From a checkpoint of a small mixture-of-experts model trained on Wikipedia.
Size: vocabulary 2048, 53.8M parameters.
Training: a variant of SOAP for the experts, 220M tokens, 3356 steps.
Below are experts of layer 10 (counted from 0) of a mixture-of-experts language model. Rows are named router (the router's row for the expert) and show model dimensions 0-255. Each number is 128 + 24 x the weight over its row's rms, rounded and kept within 0 to 255.
After each expert's rows: "mostly gets" lists some tokens that are sent to it at least half of the time. This comes from a sample of Wikipedia text that the model never trained on.

# expert 60
router [156 144 166  90 143  88 160  96 104 140  94 170 109  91 152  71 146 121 138 150 150 133  86 132 164 134 125 163 139 116 137 106 137 128 154 171 110 123 135 121 153 156 127 118  97 123  72 148 140 134 129 161 116 126  72 161 102 126  99 172 119 142  96 140 182 126 142 112 161 108 118 145 171 103 113 171 109  99 118  90 138 146 103 126 122 113 127 156 133 129 174 173 149 122 103 125 149 139 146  91 163 140  97 153 119 205  73 108 153 129 145 129 125 151 155 126 132 133 149 104 137 156 139 152 125 162 137 157 121  97 130 138 109 152 119 119  89 108 152 138 125 104  88 131 118  81 130 119 122  84  85 127 148 128 114 125 107 141 109 126  94  73 145 110 128 151 110 137 107 104 131  81  74 103  97 171 139  92 119 145 137 139 145 130 117 147 116 140 153  86 119 118 132 127 135 114  90 124 106 152 101 101 112 117 113 123 137 118  94 115 118 117 137 121 125 153 125 102 111 134 125 170 167 115 141 164  85 119 113 161 159 129  98 117 120 107 123  97 113 141 135  77 134 164 144 102 126 145 123 150 144 129 143 138 119 154]
mostly gets: " Pa", " Sa", " Japan", " President", " San", " Bra"

# expert 43
router [121 130 120 153 155 100 202 117 120 123 142 103 149 113 144 136 153 113 161 137 145 120 101 149 150 113 119 155 109  82 134 120 129 169 157 180 148 137 127 170 158 179 165 131 106 108  49 173 135 110 149 138  84 119 102 152  89 135 108 179 125 127  84 158 160 129 150 147 121 125 121 116 152 124  85 157 111 120 164  76 144 168  98 109  93 132 122 121 164 169 134  98 178 123  80 128 102 142 103 123 131 134 117 113 132 128 127 146 175 148 129 151 155 121 160 102 143 153 114  90 139 137 122 146 102 185  98 147 153 135  86 114 110 150 109  78 116 118 134 136 117 109 113 106 107 112 122  83 142 127 117 146 132 136 118 126 134 148 104 145 131 145 150  88 112 131 133 118 111 102 136 116 118 126 114 161 150  91 110 150 153 150 119 113 131 122 148 148 133  98  95 111 112 147 126  85 110  97  82 117 113  92 105 137 109 118 138 142 116 132 113  97 151  98 124 127  75 154 120 150 166 147 126 114 125 168 125 125 136 130 123 167 127 142  80 142 149 123 119 102  85 113 143 145 168 123 160 117 120 148 146 115  97 111 131 144]
mostly gets: "ject", "struction", "script", "it", "ub", "vision"

# expert 12
router [154 125 143 147 139 116 128 161 104  87 114 163 109 108 145 119 157  97 144 141 125 143 124 165 157 147 154 126 139 134 143 128 154 132 152 150 158 118 157 170 146 167 164 138 117 121  84 155 144 138 141 143 109 115 120 165 131 161  90 149 143 160 110 158 170 148 140  99 129  93 134 187 120 149 122 147 115 128 135 130 146 121 103 121 106  93 143 130 144 114 123 143 117 131 129 133 133 175 127  71 126 130 115 108  78 166  96 127 156 109 174 138 160 135 126 142  97 157 127 123 115 133  97 145 120 143  93 124 147  84 102 125 110 164 111 135 106 109 160 127 161  85 117  94  80 131 123  94  98 112 122 164  89 117 137  95 128  98  90 159  91 128 110 137 110 166 125 102 117  85 173 102 113 134  95 155 159  99 121 142 128 130 142 109 124 151 152 145 155 104 136 112 123 132 107  99 117  96 117 128 100  87  89 106 116 138 146 146 113  57 123 130 140  97 132 144 108 112 131 156 158 137 133 135 140 137 125 114 108 171 172 122 110 121 127 121 133 140  86  94 115  85  53 139 176  95 132 106  92 113 123 153 124 156  93 127]
mostly gets: " for", " at", " in", " from", " during", " on"

# expert 15
router [152 127 125 133 110 124 195 123  72 112 113 130 155  91 125 106 138 114 136 136 132 137  93 154 128 123 138 146 114 107 135 114 135 129 152 157 136 144 127 149 150 126 122 115 120 138 141 175 157  96 131 130  99 140 100 145 145 122 109 158  97 127 141 143 152 171 124 141 160 110 131 151 194 131  88 170  88  75 133 100 131 140 117 146 124 110 108 126 168 152 123 155 130 117 147  88 147 177 128 130 150 110  99 103 106 136 127 110 158 129 134 128 165 159 126 114 109 159 124 112 130 149 114 144 110 147  88 119 165  95 117 172 110 148 112 146  91 122 125  96 144 147  97  92 129  99 125 138 123 129 126 109  90 131 125 107 135 122 136 162 112 126 165 127 118  96  88 126 146 113 158 109 112 165  89 152 176  83 125 105 151 147 152 146 115 137 152 139 146 120  93 119 170 132  78 109 126 116 112 132 124 117  94  91 107 119 153 165  79 133  78 111 143  82 131 116  86  88 138 115 141 154 136 131 119 136  78 115 100 174 174 149 136 171 100 121 131 107 121 122 111  66 133 171 119  85 131 147 112 113 110 128 103 120 113 181]
mostly gets: "<", " Smith", " Robert", " Jack", "Š", " you"

# expert 2
router [172 145 149 116 140 121 141 181 128 112  92 115 106 110 137  95 158 134 130 119 147 125 113 123 130  92  96 143  85 111 117 116 184 126 130 177 139 151  89 164 140 134 123 163 117 114 118 111 185 148 136 144 100 166 118 136 108 132 108 130 107 122 111 132 151 160 134 120 165  69 117 132 149 152 111 180 121 131 143  99 141 141 122 128 128 123 111 163  94 140 131 156 137 128 150  86 167 173 149 125 135 131 101 127 108 142 146  97 132 166 146 124 152 151 136 131 101 131 134 143 153 150 116 167 104 119 135 151 130 137  88 149 102 154 106 123  96  94 163 100 102 128 117 125 131 150 131  96 139  98 113 116  89 145 110 139 107 115 131 125 140 133 123 111 108 121  86 123 133 132 137 122 120 145 110 134 178  95 125 115 132 117 163 134 117 175 110 127 172 106 108 116 172 136 129 117 109  74 125  83  96 141 116  88 110 101 167 164 108  88 126 113 164 117  79 155 133 117 143 136 118 146 188 116 111 151  92 114 161 134  97 148 121 125  70 134 146  75 100 121 138 120 120  93 138  94 162 145  86 130 115 101 182  81 138 146]
mostly gets: " allow", " found", " moved", " defeat", " kill", " join"

# expert 47
router [133 130 121 155 150 107 121 102 103 144 118 120 145 106 133 113 123 121 168 107 156 135 128 140 178 109 120 126  88 104 113 118 156 147 146 140 166 128 127 126 126 162 155 137 124 139 129 138 112 147 157 154  71 147  94 138 134  85 120 174 109 144 117 158 176 179 143 142 145 115 167 160 166 108  72 178 135 124 176 109 120 149 119 100 148 115 132 177 145 130 131 123 139 132 159  90 151 170 121 101 148 125 108 109 104 118 135  95 101 143 143 115 175 167 114 125 110 153 118 123 140 144 126 135 132 148 108 120 130 110  77 144 129 160  98 113  76 123 125 133 130  90 122  77 125 112  83 105 134 125  64 100 122 159 128 115 124 121 108 125  88 130 169 110 141 108 133 119 101 129 117  94  96 152  92 174 128 127 136 171 125 109 116 117 113 160 120 114 169 120 108 107 140 158 118 102 132 128 141 138 130  96  99 112 118  86 151 115  84 130  86  52 154 112 134 150 123 104 135 187 133 126 153 132 162 142 140 133 130 124 137 113 103 117 126 102 137 109 129 109 103 107  98 147 160  76 149 167 125 128 163 114 137 134 116 158]
mostly gets: " ==", " century", " 2006", " 2008", " 2007", " 2012"

# expert 10
router [160 129 134 185 150 119 145 136 120 125 130 128 117  93 140  62 130 141 147 109 158 140 130 117 154 119 102 161 107  82  66 131 148 136 117 167 104 119 138 147 154 161 123 109  98 155 133 135 158  86 164 135  77 118 106 144 122 105 128 148 106 179  96 162 165 109 131 135 152 133 144 141 127 134  77 151 107  80 166  84 134 131 126  85 116 133 114 133 147 139 140 148 178 108 109 103 147 136 123  94 161 140 119  98  73 161  99 115 134 144 156 140 142 167 142 135 114 140  94  87 166 145 131 141 140 163  87 146 135  90 116 103 104 135 102  72 109  88 131 106 152 112 119 133 124 142 120 122 135 117 130 109  82 122 150 135 111 131 106 123 143 148 125 124 138 125 142 138 126 115 108  73 110 110 131 126 121 105 127 131 144 161 137 122 120 165 137 160 140 123 158 156 155 100 119  91  98 109 121 140  67 118 143  93  76 148 137 107 128 119  95 120 146 118 146 130 106  72 176 171 150 159 159 133 124 126 122 115 128 126 114 149 104 130 128 128 142 112 100 115 141 114  99 129 190 107 133 145 132 164 165 123 153 147 115 157]
mostly gets: " European", " professional", " political", " German", " international", "American"

# expert 35
router [126 176 165 129 156 116 153 164 102  87 118 136 148 113 135 138 142 136 137 144 126 150 107 142 129 113 125 121 101 112 109  90 147 117 133 105 133 155 106 147 118 165 122 137 127 120 112 192 136 109 122 133 103 119 143 152 110 132 102 142 113 176 117 154 150 143 126 112 137  45 121 128 112  92 121 162 107 126 154 102 138 119 100  74  80 107 102 150 164 151 120 135 122 103 132 106 149 176  80  96 131 162  81 117 123 111  88  98 145 131 131 131 157 135 147 130  96 137 138 116 162 126 114 160 107 139 145 151 151 126 108 149  95 115 138 115  86 124 139  86 160 123  79  89 116 124 121 133 127 125 135 122 115 148 111  92  84 145 120 123 156 127 153 115 156 150  87 127 106  96 148  59 121 120 111 163 126 110 134 146 145  92 154 161 128 173 162 136 120 120 120 117 130 136 107  95 107  99 129 127 124 131 117 113 121 123 133 130 107 119 125  95 134  92  91 187 115  77  97 123 184 151 150 117 149 147 116  87 121 152 147 122 139 132 131 130 102 140 117 139 123 112 141 123 137  95 186 142  82 135 149  66 119 115 124 175]
mostly gets: "X", "†", " X", "C", " C", "V"

# expert 25
router [134 184 142 166 155 119 139 175 119 136 113 150 108  90 167 129 134 114 115 124 159 139  95 135 158 120 127 120 108 105 154  90 142 148 148 139 153 164 134 161 127 143  99 139 103 135  85 156 161 133 141 157  93 147 112 166 106 148 127 170 146 122 153 154 158 166 146 116 144 102  97 138 157 123 117 132 144  75 119 111 139 147 110 113 115 112 131 137 134 137 204 156 143 133 120  77  98 145 102 141 146 110 140 109  93 128 105  98 162 110 181 122 130 138 156  96 133 144 107 129 158 144  90 137 136 162 101 115 140  98 111 134  76 141 108 140 128 128 127 146 101 130 104 125 109 133 141 112 114 124 107 113 112 142  75 107 117 146 139 115 102  89 127 134 135 141  97 103  87 126 113 112 119 138  90 141 135  91 156 149 163 127 108 122 122 137 185 122 161  78 125 148 142 136 104 107 118 114  91 107 109 124 120 108 123 111 142 148  90 125 115 168 170 113 152 181 113 128 106 191 122 142 169 107 128 126 102  86 139 135 144 139 142 131 132 114 157 160  80 111 127  84 136 144 149 122 165 184 111 177 114 100 152 126 125 132]
mostly gets: " To", " would", " could", " to", " can", " help"

# expert 53
router [126 184 156 161 136  87 123 144  99  96  97 132 133  87 121 125 112 107 132 121 146 162  91 131 151 137 129 120 142 115 147 102 145 141 140 164 149 127 147 141 140 126 132 150 105 117 108 161 148 129 112 142 107 162  97 145 133 116 103 191 104 154 117 100 152 113 141 106 124 114 112 165 115 147 103 167  98  89 146  92  99 106 126 105 102 133 149 183 147 135 184 127 125 120 135 100 142 175 112 108 153 106  97 147 109 117  82  67 134 142 131 152 132 107 114  79 136 155 120 114 147 126 112 174 115 140 114 146 155 111 106 151  93 140 119 116 136 128 122 121 123 108  81 110 126 125 112  95 120 107 118 107 108 130 111 137  91 122 123 111  96 100 148  96 123 141 160 108 102 141 115  87 107 142 107 187 164  96 106 125 127 111 146 135 132 125 155 138 147  96 115 122 181 131 104  92 112  96  90 135 127 128 103 111 109  94 112 106 121 100  95 107 140 131 124 152 110  97 156 149 170 165 153 124 132 148  90 102  92 148 142 121 120 130 108 103 164 147 130 106 132 101 173 186 129  98 182 146 115 122 120 170 169 123  91 141]
mostly gets: " Charles", " Henry", " London", " Thomas", " James", " Char"

# expert 61
router [137 136  92 150 141 126 156 202  79 124 135 110 112 118 152  91 133 115 149 136 161 156 110 124 137 133 111 141 125 128 114 103 123 185 117 140 167 112 135 124 131 121 133 115 113  99 119 143 176 117 185 144 110 132 137 134 146 110 109 143  87 147 102 113 175 143 127 149 129 114 103 127 143 122 120 140 127 111 157 112 137 161 117  95 127 130  83 155 158 144 138 135 155 108 135 120 126 151 154  92 149 143  91  56 108 153  91 119 132 153 141 147 161 164 137  83 151 123 117 134 145 154 108 100 145 152 113 141  89 134 107 137 104 109 128  90 117 131 148 121 147 122  88 109  98 117 134 100 128  81  93 129 146 134  99 111  87 135 113 117 109 150 133 102 120 118 136 109 115  88 168  87 110 160  62 126 119 121 100 161 180 120 131 132 170 122 167  92 166 114 144  78 165 143 120 112 110  94  96 146  93 133 135 164 110 144 149 123 110 124 108 128 145  99  80 172 144 130 160 139 135 130 174 129 154 145 100 111 135 158 100 126 120 153 115 106 139  93 121  97 118  98 100 122 176 110 163 127 136 112 147 118 113  97 105 148]
mostly gets: " make", " provide", " take", "ted", "Career", "ved"

# expert 52
router [171 138 154 162 108 113 146 142  86 132  99 112  91 107 154 106 139 127 116 144 139 150 106 151 132 121  98 127 129 123 110 125 157 122 141 129 145 148 129 143 152 178 154 140 122 141 145 165 162  97 133 160 110 139 122 149 114  93  77 144 106 156 106 103 180 109 160 163 158  95  94 177 139 125 118 153  73 121 141  85 145 140 116 102 107 149 124 168 107 127 111 167 181 109 129 114 134 126 121 131 133 127 106 113 125 169  88 123 138 128 131 140 140 163 134  74 119 128 117 114 126 106 104 131 105 131 103 147 171 142 100 131 105 171 119 140 106 122 132  98 159  62  93 114 119 116 105 156 121 100 129  98 114 143 119 150 127 112 134 138 115  68 137 104 165 122 118 119 130 130 135  75  96 133 122 163 140 122 117 186 164 130 171 121 124 149 127  96 159 111 106 115 156 127 153 101 111 130 104 156 112 121  63 118 108 114 153 115 139  91  94  85 133 119 146 145 114  99 149 133 165 143 147 138  93 150 123  95  92 152  96 115  99 162 104 143 113 121  96  63 117 128  93 157 135 114 136 127 105 100 118 138 127 140 106 123]
mostly gets: "man", "0.0", "General", " This", "han", "mon"

# expert 18
router [173 122 151 181 147 112 121 150 112 102  89 140 122  93 129 132 147 110 158 145 153 147 120 143 127 125 137 136 121 123 112 103 139 146 126 121 148 162 120 138 151 131 122 140 115 140 124 149 129  83 133 130 117 163  99 120 109  77 123 129  81 148 116 165  99 140 190  99 172 103 132 139 146 119 109 153 104 127 182  84 139 133 131 116 114 153 134 183 138 128 136 146 179 119 149 117 185 169 131 142 130 141 100 147 118 168  99 128 189 172 141 122 125 119 115 102 112 150 128 102 171 156  87 151 135 116 108 153 128 102  94 153 126 149 115  98 122 123 138 140 128 124  99 124 128 110 107 102 128 103 137 126  77 133 105 117 104  91 131  68 142  86 160 127 113 113 107 106 114 121 141 129  91 147 145 152 152 102 126 135 143 126 122 165 127 138 118 147 173  97 138 115 144 167 118 113 124  97  87  97 111 136 149 110  99 130 156 153 141  90  81  96 116  92 117 156 103  91 144 116 139  89 134 132 140 116 130 113  68 156 158 157 110 122 124 140 106  90 123  93 110  97 136 124 165  94 109 131 134 144 171 141 148 149 115 177]
mostly gets: " York", "shire", " School", "burg", " Island", " College"

# expert 58
router [167 141 158 146 150 115 144 134 112 105 127 150  93 104 150 105 129 101 144 107 142 163 143 168 135 138 113 137 137 135 124  95 166 128 136 159 126 119 130 119 116 131 121 127 100 139 112 195 132 127 131 178 135 163 123 149 148  70 101 139 125 141  66 131  93 110 132 113 145  94 131 147 159 133  98 168 119 105 122 128 111 158 135  95 102 116 146 139 126 148 136 136 127  83 143 116 137  90 126  73 130 145 133 115 140 127 131 109 125  94 136 133 162 126 154 116 139 147 123  97 142 134 114 134 125 147 122 146 170 108 119 123  91 160  94 126  89 123 138 133 122 126 114 104 108 130 178 129  73 124 115 101 112 163 106 112 105 135 138 108  58 114 147  94 118 104  85 118  85  95 130 102 133 141 111 157 123 115 111 162 139  86 138 130 112 124 197  96 163 112 156 116 175 148 109  79  97 115  82  87 110 110 108 100  84  64 154 133 112 110 143  84 152  99  97 129  98  86 146 113 134 108 170 119 155 137 129 102 120 144 118 146 117 102  99 120 159 122 115 108 131  94 118 134 122 108 136 131 125 131 134 121 159 138 127 186]
mostly gets: " football", "–1", " East", "ball", " West", "ü"

# expert 54
router [153 149 183 180 153 124 161 124 108 101 132 121 121 111 114 112 123 107 152 121 139 143 127 149 143 104 124 103 105 123 122 123 128 145 136 144 140 137 125 155 139 142 153 133 143 120  96 149 158 119 154 123  99 149 123 169 125 134 102 130 125 134 115 151 127 152 174 133 130 126  87 188 154 109  96 129 130  95 155 126 135 145 120  89 101  94 109 186 137 109 145 139 155 109 145 121 168 162 105 106 140 160 126 153  91 119 116 122 160 111 136 136 157 144 130 115 137 140 123 122 115 143 107 146 116 148 121 125 161  93  98  95 103 156  94 122  82 145 116  89 126 131 125 113 101 116 101 122 119 102 130 117  94 181 134 106 127 125  88  97  81 133 126 134 164 133 119  95 114 142 154  60 132 133 154 169 142  77  95 167 150 133 170 171 112 124 135 156 140  87 123 114 141 125 123  79 138 107  85 133  81  75  99  94 138 117 144 117 128  84 104  91 157  79 155 134 107 125 157 167 128 107 175 129 149 139 146 124 131 157 147 121 100 122 106 124  95  93  71  90 134  92 144 134 143 115 121 145 136 126 147 125 128 122  98 176]
mostly gets: "%", " km", "0,000", "^{2}", " million", "000"

# expert 26
router [151 127 164 174 167 139 139 138 134  90 124 132 122  66 161  85  98 106 125 139 155 137 114 151 164 151 149 137 118 100 119 137 168 137 147 153 165 187 140 152 143 125 118 146 110  96 119 141 146  91 132 143 120 155  94 127 136 131  97 109 129 155  95 152 154  95 152 137 169 111 129 126 147 120 127 141  81  65 149 137 139 127 128 134 108 102 130 138 158  97 121 126 161 153 145 127 135 136 139  92 143  82  89 147 103 116 110  90 145 126 154 152 134 135 156 115 123 163 146 122 139 122 109 126 161 138 100 130 130 127 122 155 134 137 118  62 120  99 115 140 180 108 117 126  66 120 129 154  96 111 112 122 117 140  92 123 123 119  87 129  65 137 122 114 107 120  93  97 105  85 131 112  77 118 128 164 171  94 131 140 146 107 152 105 127 140 151 107 110 119 115 134 134 135  65 103  92 135 125 120  93  97  94 101 126  94 128 149  69 115  95 124 111 105 124 135  87 111 143 131 152 146 147 122 155 142 138  86 109 156 122 123  85 103  94 118 171 135 128 124 130 132  88 149 159 126 135 153 122 143 124 102 167 142 111 135]
mostly gets: "“", " +", " −", " de", " \"", " —"

# expert 42
router [123 137 145 157 135 101 156 122  97 118 106 140 143  83 120  92 130 140 148 132 132 145 115 153 178 124 130 136 117 111  85 118 182 105 179 163 152 139 157 135 153 137 130 160  86 111 197 136 126 137 142 145 141 121  83 147 142 104 110 159 146 135  98 137 150 146 159 117 149 132 129 135 135 107  92 181 132  93 121 108 136 124  91 125  99 114 111 130 137 109 157 165 164 146 129 122 140 135 160 101 121  95 106 128  93 131  92 120 162 133 142 131 178 147 134 122 128 155 127  65 150 136 152 133 153 153 126 179 133 109 105 130  83 157 115 118  85 125 155 127 135 121 116  87 102 146 128  99 135  96 109 121 108 126 106 120 110 128 118 108 124 126 119  98  98 153  88 120 148 130 169 120 115 153 106 141 149  94  93 107 149 123 142  95 132 136 163 121 154  90 108 115 143 141 125 120 132  69 114 116 104  59  98 141 100 109 140 165 103 125 129 128 145  84 136 161 122  88 140 148 152 128 141 134 125 124 118 102 118 175 142 158 106 126 105 106 171  95  91 115 107 101 141 116 117 134 175 176 103 155 141 115 158 117 109 178]
mostly gets: " And", " Am", "Ch", " Gold", " Pat", " 2015"

# expert 37
router [163 146 157 149 156  69 129 177 107  71 119 127 108 109 100  70 126 115 128 106 165 132 115 136 132 119 164 133  91 130 109 112 133 164 159 149 148 131 136 124 166 146 139 138 117 103 133 151 163  99 125 157 123 136 122 129 125  90 132 167  94 131 118 120 153 116 126 118 156 108 146 139 167 126  96 143 124  91 178 112 157 151 121  97 109  85 117 130 128 195 129 145 139 121 145 133 133 145 122 127 161 138 117 145  95 163 155 108 167 123 181 148 166 129 134 136 134 133 143 122 160 130 111 183 126 130  69 117 127  95 106 156 106 153 135 106 106 115 147 121 108  92  92  98 135 136 170 150  76 125 110 134 115 136 133  84  86 111 142 120 133 100 139 124 132  93 127 128 134 119 156  98 127 112  83 149 157 137 136 139 124 109 157 128 139 134 129 144 148 104  91 112 163 130  94 101  67 103 129 108 101  92 116 106 116 116 173 128  78 129 119 100 129 102 111 162 110 103 151 171 163 161 162 113 118 150 131 116  85 121 120 138 101 136 101 104 112 126 138 127  98 108  86 128 131  88 126 116 100 111 155 111 143 118 109 166]
mostly gets: " 4", " 1", "’", "'", "!", " 2"

# expert 19
router [150 136 131 154 127  90 124 141 109 125  81 164 128 149 141  96 122 131 158 131 145 133  85 165 123 115 122 136 123 102 109 128 174 135 168 142 128 127 169 121 173 153 136 167 122 123  77 174 119 128 170 135  82 131 144 156 100 125 120 125 122 141  98 171 164 147 175  92 180 104 114 152 165 124 105 153 131 124 160 107 135 150 108 102 115 118  77 114 148 133 126 124 147 130 152 115 117 165 121 109 173 127 123 102 110 119  89  74 145 151 145 156 149 120 109 109 112 135 133 130 145 125 102 130  95 132  84 172 129 106 112 137 114 150 128 102 121 117 146 122 138  99 113 118 103 138 109 125 127 112 136  96 142 162  97 105 108 129 131 157 121 109 132 109 124 120 118 105 123 121 155 113 114 161  91 115 174  87 128 156 145 112 141 111 110 153 179 128 109 121  96  96 138 152 120  88 107 122 108 130  91  98  92 117 111 143 142 144  60 142 103  89 115 125  94 163 105 128 134 173 152 126 137 140 170 123  99 132 110 191 125 127 127 135 117  34 112  85 104 148 108 107 119 144 138 133 147 149 105 128 123 109 139 106 111 129]
mostly gets: " which", " this", " where", " that", " when", " while"

# expert 59
router [147 113 148 133 132 118 111 166 114 110 111 145 126 114 142 121 164 114 183  85 148 170  71 108 124 111 139 138 119 113 143 124 140 149 161 151 126 134 130 164 174 188 136 163 120 143 101 112 156 101 172 153  80 123 108 143 118  71 116 156 111 152 108 182 117 157 155 119 138 127 171 110 153 109 120 127 106 114 139  88 122 177 133 107 143 131 124 162 159 178 146 106 147 158 136 121 162 122 116 120 150 158 118 112 112 101 111  91 163 115 153 161 101 143 154 124 115 152 117 123 149 157 102 156 136 156 125 161 136 114  89 112 107 154 118 139 128 117 150 133 135 129 105 134  87  91 165 116 115 127 115  77 126 135  96 140 102 102 128  97  89 123 147 119 105 134 134 129 123 112 150 132 112 132  94 144 126 125  96 173 170 125 102 110 163 113 145 126 157 105 115 127 124 140 135 102 114 108 136  85 121 117  87 108 134 127 143 146 102 103 123  69 118 137 108 145 127 110 122 131 124 117 151 165 167 133 113 133 102 166 144 147 110 138 119 110 151 147 100  74 166  99 148 132 148 120 132 156 126 157 175  88 145  81  68 145]
mostly gets: ",", "y", "—", "ty", "cy", "ies"

# expert 32
router [165 166 194 130 137 115 165 144 137 114  96 139 121  96 129 115  89 143 139 137 170 111 115  89 149 105 111 111 106  54 159 125 153 152 163 149 131 150 128 124 130 155 155 138 125 108 144 133 155  97 131 141 125 169 131 122 134 116 144 103 108 138 115 133 150 143 126 102 157  70 154 144 179 126  98 150 133 117 133  97 165 134  94 119 126 134 153 119 115 145 138 111 133 106 151 136 142 136 124  92 128 115 111 123 129 125 120  89 143 102 171 169 114 133 160 113  94 196 130 131 152 159  94 185 137 138 125 134 169 100 132 128 132 164 101 132  86  65 154 100 127 106  92 111 135 130 131  96 121 101  85 143 159 113  94 124  87 145 130  89 149  89 129 114  98 152 119 146 101 114 166 129 131 114 148 144 140  85  88 146 127  99 139 145 120 137 147 131 164 119  98 116 162 138 128 134 142  98 112 175  64 130  91 105  95 118 159 139 138 104 105 130 159 119 106 137 112 112 119 162 133 155 189 132 152 167 108 109 119 132 137 110 122 126 121 113 165 104 130 107 125 143 116 126 122 109 114 120 112 142 158  91 156 137 121 132]
mostly gets: " re", "Re", " Re", "c", "li", "gi"

# expert 1
router [141 127 158 152 147 117 156 158 121 118 132 115 119 124 168 122 139  99 154 117 134 150 108  87 133 100 120 107 129 102 110  87 157 168 165 177 131 155 169 128 138 158 117  97  99 123 114 158 140 153 119 171 124 140 109 149 128 149 135 153 130 156 102 148 170 107 150 121 108 134 152 171 151 139  87 123  93 106 124 132 130 137 128 123 105 102 142 121 152 164 142 121 167 146 154 103 141 166 119 121 182 127 130  93 136 123  99 114 155 139 136 143 154 119 123 118  91 158  86 131 161 161 106 108 163 131 123 120 141  76 123 161 113 142 147 156  77 130 140 186 119  95 132 140 107 105 128  73 132 111 108 125 113 122  83 113 106 116 106 125 114 131 150  87 109 121  79 140 122  79 147 125 127 113 129 128 170  96  95 136 134 139 166 156 124 184 164 108 127 134 109 105 129 125 112 141 124  86 136 111 115 114 111 109 107 120 180 132  95  92 116  85 153 129 124 147  92 126 144 138 175 170 141 105 147 125 118 104 124 141 125 150 129 162 112 114 177  95 121 144 115 101 100 157 163  95 132 118  98 144 135 153 128  94  67 159]
mostly gets: " represent", "ception", " support", " consider", " change", "cul"

# expert 38
router [150 172 143 140 171 122 118 120 100  92 125 168 119 123 142 112  92  96 157 129 140 172 104 187 161 140 117 148 104 126 107  79 168 127 153 124 158 132 117 142 131 149 136 151 108 129  99 110 141  82 152 150 120 133  99 160 124  83 130 148 142 149  87 149 168 150 155 159 131 151 104 133 152 109  96 150 103  80 147  95 107 162 121  84  94 131 135 149 142 115 144 160 168 120 142 118 144 137 116 129 121 133 132 122 131 120 119 136 139 142 149 172 164 123 133 134 129 148 118 120 121 134 107 188 151 144 144 140 164  93  79 148  98 127 100  83  95  96 122 122 131 121  64 118 101 120 117 126 103 141  81 122 111 168 139 137 151 131 120 132 116 105 111  86 157 127  98 101 143 125 126 101  94 149  94 165 146  89  89 150 151  94 130 179 104 162 135 127 125 120 127  80 141 129 120 121 138 113 121 114 119 126  79 110  93 143 107 107 103 112 118 128 147  90 126 148 136 108 156 125 157 133 143  75 133 174 110 100 127 181 140 130 148 148 131 124 161 147 124  81 130 114 127 164 140 112 168 133 129 122 120  89 159 141 119 135]
mostly gets: " ca", "′", " Ma", "°", " ma", "″"

# expert 45
router [159 128 142 157 170 101 172 125  90  93 109 106 119 104 118 133 157 121 115 140 177 170  78 146 185 105 113 170 134  76 150 107 138  86 170 177 167 145 125 133  97 160 136 180 120 118 116 138 135 111 134 185 123 139 120 166 130 147  87 148 120 151 137 125 171 120 140 135 150 134 133 122 141 122 118 139  91  86 128 101 127 156 129 127  90 113 152 127 120 155 126 108 164 129 156 121 112 125 139 119 138 104 111  83 103 142 117  90 154 125 172 109 148 136 122 114 132 172 168 118 160 157  94 160 130 110 117 152 145  95 133 139 101 152 134 131 125  80 112 100 156 126 115 108 136  90 147 110 147  69 110  90 108 140 131 138  99 143 114  95 115 128 136 113 118 173 134 135 109 114 108  84 102 129 113 144 180  99 126 154 140 126 115 165 141 176 158 135 123 121 101 108 153 160 118 120 119 102 122  96 121 105  83  91 110 114 129 138 124 129  80 114 139  94 145 134 106 104 130 147 142 132 151 142 120 108  88 108 126 139 158 138  89 138 102 124 154 146  84 106 125 138 112 144 140 143 157 152 109 134 143  92 130  86 132 150]
mostly gets: " se", " bo", " plan", " co", "See", " father"

# expert 6
router [152 175 148 153 169 111 131 149 108  84 137 110 135  97 135  79 126 128 138 121 188 154 116 117 134  80 138 111 133 118 128 141  95 152 132 119 171 156 152 141 140 164 121 165 136 145 128 148 163 125 146 140 119 139 113 172 125 111 112 165 100 146 111 166 144 154 129 125 152 121 118 142 128  92 135 143  93 125 165  89 159 178 149 117 136  91 127 143 140 199 130 153 165 144 139 110 159 147  98 114 139 159 153 138 105 123 100 125 151 106 165 131 166 127 146  92 129 157 150 111 146 112 116 118 155 133 117 135 162 107 125 152  97 159 101  97  96 100 143 144 128 112 138 135 113  87 137 112 113 101 145 131 104 155 132  86 119 170 140 111 112  96 164 124 131 143  99 104 120 121 120 118  71 114 111 175 144  72 123 125 138 105 143 123 143 100 134 114 128 102  96 118 179 125 113  95 105  97 131 126 102  95 104 104 111  98 133 135 117 129 116  95 124 113  97 154 118 107 152 116 160 151 174 117 144 149 140 131  69 136 140 137  86  98 132  87 161 136 113 102 151 103 125 137 175  94 126 144 106 127 136 140 143  71 137 161]
mostly gets: " Com", " program", "com", " Air", " Army", " Service"

# expert 33
router [136 171 156 113 136 106 160 146 111  80 113 140 140 120 134  82 149 115 131 123 133 163 114 136 146 159 114 169 121 136  96 114 157 114 156 157 135 127 151 132 158 155 133 133 124  95 107 142 130 126 130 151 103 142  63 165 147  74  92 138 118 114 120 137 164 156 129 135 156 109 153 106 176  98  91 140 130  67 145  87 106 145 109  89 127  94 142 146 162 158 153 131 137 115 141 125 143 142 137 121 120 113 122 106 128 119  71  88 131 141 168 149 158 162 147  99 128 158 115 131 123 152 116 130 126 141 117 115 161 137 107 163  66 131 135 101  97  79 152 110 140 137 103 104 103  96 124 131 137 139 117 124  92 108 100 124 136 135 117 116 116 111 131 119 140 173 115 131 120 127 137 111 108 161 114 177 159 125 126 159 100  96 144 110 139 152 178 148 132 112 111 119 146 128  65 113 128  86 113 118 111 120 122 121 122 142 119 149 114  97 116 132 141  87 137 150 133 116 144 120 164 160 137 102 165 134  79 109  99 167 156 112  95 121 102 127 160 108 105 121 113  67 167 141 135  65 126 169  93 141 155 109 133  94 127 141]
mostly gets: " Mu", " Ku", " Hu", " Mo", " Bi", " Ru"